Experts of a small language model: 1 pick a token.
Below are experts of layer 4 (counted from 0) of a mixture-of-experts language model. Rows are named router (the router's row for the expert), gate (a neuron's input weights, with its number), up (a neuron's input weights, with its number), down (a neuron's output weights, with its number) and show model dimensions 64-127. Each number is 500 + 50 x the weight over its row's rms, rounded and kept within 0 to 999. Numbers have three digits each.
Before each expert's rows: a language model's description of what the expert responds to; "comes before" lists some tokens at least twice as common just after its tokens as in all text. This comes from a sample of Wikipedia text that the model never trained on. Tokens count by the router's weight.

# expert 15
What it handles: Infobox field labels. Field names at the start of infobox or taxobox lines before a colon, such as Coordinates, Born, Species, Synonyms, Website.
comes before: ":", "\n", " /", "°", "}", " name"
router:387404422465580541546446469529576497482522538491467484512552564491464513422483515481517491524513544483479452523489507475426507508420533522460461507464516537428537529530556624380517437497495521
gate3:544489427536491518528525504608580581513515518456473542540457533524560470480513510501489428552540487511498566482511423497526430448574473506414463556489423458574543555495431498472400457523419542
up3:580426433591392500494467521490506517607525539537459441463502447589458511457545534474495538486516521492478511517355463491551560446531556458406469523468484463434488558488548513366520556521513516
down3:406477419413563481511533527420454480487405495460574466506515544535518495642470536488524508462589481533587495551508475455468520496556505550486487517613552583527548515543439473437462478493460481
gate4:449462403567521451510447472489514472614524492417478451551481550459442517501617458464490364543500456431481475553565443590446431520488509563531521462487557459471491420449498516503530471554495446
up4:591445564437531495505554483546484509466635482475510500525455369525525453472521506431523600511517499476480464475575682474483479564528521505477534519508572472456559501489506456466446551466436546
down4:470455556421520449572551475538530470599420482510432504523606467556575441471508470513551515563537519527476529444474512444526571424508477508478528555551465445523488422460486455466531506491537554
gate5:504454489532501518511564512543557584589448644450504575566477488414483532497510504565532525475431484479454511411471455604529483479427509535482444485536538556432546512510534562494490473504459503
up5:481529487517413544494488499528476430515590486544507471473451482633461464519479569520403477505489530562477507543603472463540598466543483484516536573496520513541531463447638500472428468463505449
down5:519467592417550559421448469474503554573434498441525491569425455433467492515456565507485525465503493538493545460494449465600498419474546536518486458501512459464480448495496497457405499510430518
gate6:408393524428588509475580584519579618409435528459522571587556454496484491523561571489513458424530534518477463463552564473463467509560453455526490578394390469439567456504513503508463488567451587
up6:479565545433478500472539512524532549519517506493543471436471403551450506536548631579473496557528432464600557388495517528497463418543396472471593489521465481529513484546473510457533492530569577
down6:491558463436461450474494504524462514416534449465555506525502584523409492544409522501560513472413486546440551571407405486403480544535488440561493476504458538465413441493507568391454422537514608
gate7:536601519492436501563417493510547527449489494461474463479534488419503526484397495509504475500544500492527478497442513501449481437496571499524551560430464450530459421454513531535518469588489352
up7:532512505438416550463559403487512433544489474478492498390555476539424527414497641471472509519480528426503591405398553505566542541527496557529512514505516513581520493449507414424550501519516529
down7:480478581469415487469458526521536479543540440453475506420400430580515504468517442454507444562496435588533613399494578384520613481543486528422498585594527525492625444406517502538478490577473450
gate8:475504480505550450490416507515395372529431496492446491508517563492473468506440572505472501535513483479493353560489549526492519543588469669546548460446477532507434452500483548524573505576437520
up8:537470444462499465521578509505496483501588525574453482487411487497547496497426581457598502466586521504475507461519526531533452563453592449549540447547517560497483460504484506556517538547500563
down8:521467511564439478622555543481566438560485519495498498629427442552485471534442517553470413382486559495545530384496519400432525502519505534460451471491495496439485499478456569532469462447590545
gate9:511547465461464477542491526524523584515469509539404495564562502456602523458557513533571525446488523504463412465515469514497532456410523442500481488499437459468487622507492598452480500551474461
up9:529519547554456500457593507416468447562550456478583554473579460408516562506510429475478472472469454468504565542557541492563451478520604522476532526560563510504490460480537575430528518475564505
down9:550508560529545521432505570645547453576500421525457448521437497506495429563515519531471569470423482522437497565493576543499497484521476482352453485463466482479518468544577406518552510504565404
gate10:474576398401586539548524523478533534526544463494495521499487483425468406399490450473549445562510548493534438506528506588454361530473540420484519524452424536426556452468485587444445434544507488
up10:455543464573458604539400429449501544508471400418463560473503536450447558445546477486490470511540451456547495533475506420469438568464524417495566504429432494488515555479548487480590541532528608
down10:374550507568504586511426519462482490538566531504631525442471523445463502528466592385533531482459498513485455434456464451508509548493374482583578393505473562531435518541506469408534541557565497
gate11:497453548498604490516479494552534449495466649491479452488528513375566461441495485498522468608517401503461512494423543475514461559491550597540402550482456425561521602494588475532534446446460530
up11:434482446499612559536504521476467551460479505483515515449494507513554457456415550505612546566592536478432554489489515500459546604483554502534487520492497551630441414551384486540535464561522467
down11:500527520464423514483527494546496505511567567473516421519540494472438462490441453521509611422474501548496477521596456421494458530560495592547483460470493560540562484520597367510516493482518504
gate12:508517538557522556483533497472500511575563528545495521473616491569492512552570477537411559510551583547551510458582503496446410491547515468592467472426563490507534499545410530565442499473428498
up12:567454578537582447500557498562516490465535496409469525567537495446472535529552545544455429566521513545506489552551526474476470541557474364521523556503532563483478399536558551553470565415458447
down12:482486515503536439533507539497502489502564517529571561401477459552533465470516525468510555584488418548465441568505475461496602552465434494455555516552481427404427527532616578461468512458435454
gate13:474424448514447434520513519542467534517571432458523458589471535529500522460435500382554464413397524479499495467580476559562457547515489505554464394478464483357440501462529529503518537500506485
up13:589525483592510534458478543536503427527388475571486508525434473507470510640528472607479467554596521464537482511459514435446512427507494559474479530568442494534493433522488495528444577588453575
down13:487549475456450473585437461604598564556470475477489494481485550573529479441491439485469590526467589529520505589517544572526582459462401486526462595524451497568466530432523572554486503522487547
gate14:427504457560426490539484516452470560593502482513455456511526474479431461411537488554456482535515517456514506536552507513449462469474572517503486520527480463525470482585449489513458497487538571
up14:565512432489502500525543472469441401523493453525458470469476525483531458455513489483540553557504504519610496478482483455458484564525529590556540543529494448466585554460501526501470601628523454
down14:430440511508486503463445362418456553462503545659522583486429457544471552495503457484490530488428515567515546538525474525472458494426468513538521548551516496552483471548524536490566537426462510
gate15:439452371439563521462431525560357451475497543557517427483420382474526514422535516506558484487486530497445564532570481517540545475491525491545488518471602555558637480511516524590467423508492444
up15:589543511517471470454489477470592569564504547512566628538553519530470488561474544440446479494603584465526507442411569562419530469498558476498581398477443423458440526518434484491441507463497464
down15:505588486489437504510446441488420458554480428528447563504426510450509427460525489532558528489571548488411542559466531520517560510462542513543479522494461415537479568489550475499553423534455582
gate16:477465557518553492469496498474512491506535427545569509513528527552478429574522436387557403448518604514485528492522529450542505519487498533511528433521403506512581471511563559461518470563528584
up16:529499446420546500502509549473471556556564515512452549509523577523410521479535544460495455631513524663443567498519496468530482547434517472432372485509557523523528473529504434495485459573530595
down16:492470501442553566508515486464520488556462471402486505487505513509459476565420447392516483488519394473508549512478571553506461561566377562531471484554539430526507461521525472440419574543466475
gate17:460465451508456431502450542506469454509524506567533601513541468530551584501434529480552425460562442498423615540507527572420511506469492398460464512586515482557478521482464563583514569532463439
up17:456514428508500494485410485549570529440449522454545535522505595504516496465522478513489560515443520392498465481450570522399478543483528438477425543497424496501450539426452555603554611511454481
down17:375498434500512430475575476545509490491462514447550514422533469461546454510440379504534514484498443466443530499493529482602491530520624533631499481491458486466520477448478469452537489450456492
gate18:491495511484526509539509506458562546408497576424509522558590494373433485474561429438505513404595505472565522518555454536477552464438515536557480585449531513467525484509510574452530429519493539
up18:497418486503450507484600486474516513577492574475461507519455471523608496364528533611503510463557564421459458486540401493555496536502541454531516539471407522526551414556498523481462521523510441
down18:530520519542472499511476543498515504483431506541576483577468503522554466488533495466512464506469586529564562511522483410552505493597583473519439465423582410542413457486581561537584469604532478
gate19:500476459534495414510504561531530457576503588512464459544474589464500409535475468578409441536481499599509431512513528423513502480564506479470472517495539524507487491513407390511557551396466495
up19:416465434507504409450443474551472512541487560580499459512560540495478519463474378532436541545482510545461531563618543445507463511562437508492506582518426503417479514597429428505583539473456486
down19:459458489554591478480506478480425487484588575556556510554477618541523425550551546526525480549539634499513454555525469483514560461453533407518546553584464503456533495497555445449578502444495481
gate20:536493556512460507520483492509519599473536506506563467530462521562412442511506479387561499510487534499464377537505507435510514528533485343474464560436463435501514535457521531469481473548531540
up20:507447530450502432520604539532488537455541481494493503383390485534423502453510528435615481532495508459496361508547558474556464493495488443469503546399534468478596465448469493500450461556500524
down20:532442538494470538555531580455561600531403588374581472467517555478526558482592439473565429554522513439485529553492456551496466489535416389486533486491521523529441559442563457510548487490520412
gate21:460517515323478473484469463401507426497546522508427550515423519491467513492441398537481469485574525447571494402485534539491540500440453533423465536539494414588502569425447534496522463545468526
up21:491459461440545436478430580445458474460449396465502573554511520463519429474522405532495529514452457491536554428517520523425468439513466549375586504547577452625549486549438543443526531530398515
down21:562501523485540485484498508468505469563500518444517498622551424533532615553475471483565596537531504551534569567499520509518517556446486622493532439539439444459552547485376505607522473436462534
gate22:533462425527482503453482548415462493508521517468519539515480531392477492544569483675448475442594700441522538489517520416619525526439546572390462563489514549501609469456584474456507507482544545
up22:520625414537454585492514534510538461479440424496459365447500511477578492517520515573455546425423401494483480500554478400559518450455594512512469549505389519485488583515513511506575490446554458
down22:436345471490410533617448547507469572482549499483492541566606523507529496482578473531491559468484521516498527562476470419534595414441464494519471476514508539472461448424553532483596488463518430
gate23:446553492504440533563552556521484459375563492509439568492497500595530559523466483464572460564481507373458555585507511475498466455519508521481478470529382468542506511501445493475544481572469441
up23:562411492547452484494520443509461527514576544492427535511426520586416679526532574437454425486579528522406479456550507503461549457501526502507491503485482464559414546505612549515469542479506493
down23:370481501531462415519479524404508500473472524492526475513557520394523511449492485488467554552431476494503511472570459546430462559440491420538467488488510562489444542503505477536358431484540558
gate24:539503572462481537535349468548527405550501547571495444470493480435532438494526518377427506463561528435463527485457602461458549431546556515549460512494514442495503547538520502454558584474531446
up24:435444436507500536431550529503521516540462541574559538438494399490502506539547437534515520523495626526405507452499454401520566402529449490555436508472439423547414578539464489460476549491545446
down24:469462529493534542455497460456411520493570491605494546447538486500467472448523657465544460488501481479553526475500496460463404545456422450533485494566502615573465496459586566546547506438468493
gate25:496498479560485553600477573501446465514496485457499492509528494513544551406557419474570446528465416523468432524499523505453488462436454498428523500545453492478499492552480401440551493607527564
up25:578480550476491565475453468524521449479546572642458541574537533486457518407524539427528563513561472449415596512498493496509496479398548519464624466589445492497589426465533548504488448484486397
down25:500541550428482554498525515495546487462507496487540475515445441500474544607493522524516510522534464459576494433475463521549445541432516571460552571437545506521548485501433512437483573499568504
gate26:463519581461536462480511496506503601488522561530398478538483546493508538462518504516523480532513542515454389545511525421557523517550464527486541558568468512463600540505474451508506501636511575
up26:453482551552392494553458502509492497519595487464497566431471469623524571387543472526523523503430550479494507487489538477481552490566539452521382430526581595538498482560518411454535505548495511
down26:464525605528468530577546383486435531461474570440447575490471430485510511463577516407512510564536511561528522420456513484535510511432482595586549556523482587466526463556399512584549391501499504
gate27:524481547495524568420427554483476547500547433468540538465481472553563547502387447449508516522530567531476457490503513506543479525550517549479518460505374462497453561572584485538495518540507579
up27:539449464536471594552522484489531535573585558479465553464534430496444544485523620530415509441510520503515435576544466463370541544562480518541435614462456506449619582568503557557482474474569536
down27:562476460452469500440498474421566566468541450506472417563501490421486566426525413536456563473512454552459508569615472427518556554572454493517384530509562468499496437544461425494491495388521486
gate28:509517424443502472545418456498457525538517600556466489453601517598481478497473504600480450456555551581456478476524548504473528430445523381465322441515461541507563565519508463459513497497459501
up28:568488549487443582598519443482499495494570490446574500562407520516502573582471516488468557489518491460514535522510531437543454458533488457614459468563465487541476467548467511558451541521523471
down28:389494533517617513542440517468486517446444501521492497478515513517453456549476626516544463459526465522441446535481433588436463572497495541434368460501447380537507578435539505468488532462447517
gate29:540483392529528554547453499519509389512468513485579479504409491561475579466478519528430512567562674456457466519450479539521507519565541575449428438555545426509467501545503413441463458512417492
up29:571551461537550399544501494430438586495478418517409454459511446492529452467522410488449575544482439559519406494463501503562575518583549479447402538429506503537573567526565428483473504502510418
down29:440570501516508536528524565364549594512532511456592452485509537476561481562585408472540461447482488525489471512522505540527531518473494519546506446472583505548521488478542440517429580457543407
gate30:506547483479529553556401507438473552480545505603483477517457498501539568486466506445435526522455435528495447428540498515370439458472558528533597532439516545442484471516538460433510413541497542
up30:482518513487533506487485437455507562510422422565488470505540483489667513549496526484491423617530455477565617542598487530476546487499485493571511419512533535522511462522525502428531483541575428
down30:454526451511463423446559555431510457487494584435477466558468533583510542479569439461459505482476476453591493498561505450545508448598568436502473540520561532517532478538466516440528530593628477
gate31:535395469444546504470478469462586529552447523452516540440527513499538499461479497428474493637528486433556525397484489419514505523477470479551413494416549465505452427523521572477512503493459469
up31:567508477392536579567554500490446533545391564514549449465477394452492525495463497431466414462561450447488495491505488491543506460611518522512459507406482520543523481588480570418505475495474528
down31:585492518486552478555454470425489486567423549446487492414478525507485543420422486382586381463468452495480533496517556461422457468558562527515494552508477383522489550421414462505505501512529511
gate32:365507509587471495468478504500602495531509541514525493432467566498521505426484507474508500461520432474385406459438447423464504533440485474427509559573546517513466442597489501550510538463530508
up32:526519427455446484471444493469466567562465518503513540589450450565468528460371526458546534538524547509527518553568512652582567463579553518578508471543452522542522548460557520422414381574497511
down32:465493566525487454607494523491469464482505495437450473473423612505465434455518452528542516650475539519537475529460465442438594451500520487485405593456450507417548507542493466448507522476616511
gate33:428518432435449480425493419474456457432395544481534429389568439504537550503569538542487505459573527559545550480567541471460396527622484579602498526523454550512477507513493362476481455477528505
up33:531467559502453474454562440528519509608446417507481478542451441434527553451480547551516393601538508475487486540405457442412472487451518580510446414544507586617441497511567560484486499433536567
down33:478444506441470462501504485483514502529524504418462458454462559538651405471533574541417591399497501502484515513462534483515442553468517554477508522449450603508537510435506488486529412543502388
gate34:544418530561511465474452536547480576530485466583447447476446539484469582440514467546536529539440501428553496522449492574545484424501467539529516478533549521414524436504527579517411486474441566
up34:528489532558502497501477501436581598514527547512518384503403539464507501537479423362554418527417552530585476400410440491504476428523425555499522468523405577511559459545458452525500455493486505
down34:520435532555481554517493458438422613448495595426471498509555469434455485537491490457478509589505479482477573443518546575474424468458527549479505459504561494520582485545470448538446388505544516
gate35:434475471495456562556436448500486427488492541519554490469579607585489516468588472417581407456492533400490418513558475496589508507537415568472402503472426498478448541576493545548504560508483495
up35:472409560523602416524532496479541528539479485441503583470525520443471563520522526473530478486562490515507513460438495527474569448496550467488502614471619458557491479477457478524559415503471476
down35:500487580588501459522522531586610418469435521464493578522436522481435602510468507491498519423518515500435509522516516495485454508395479554503512542480437544562524492575539455514438507463492521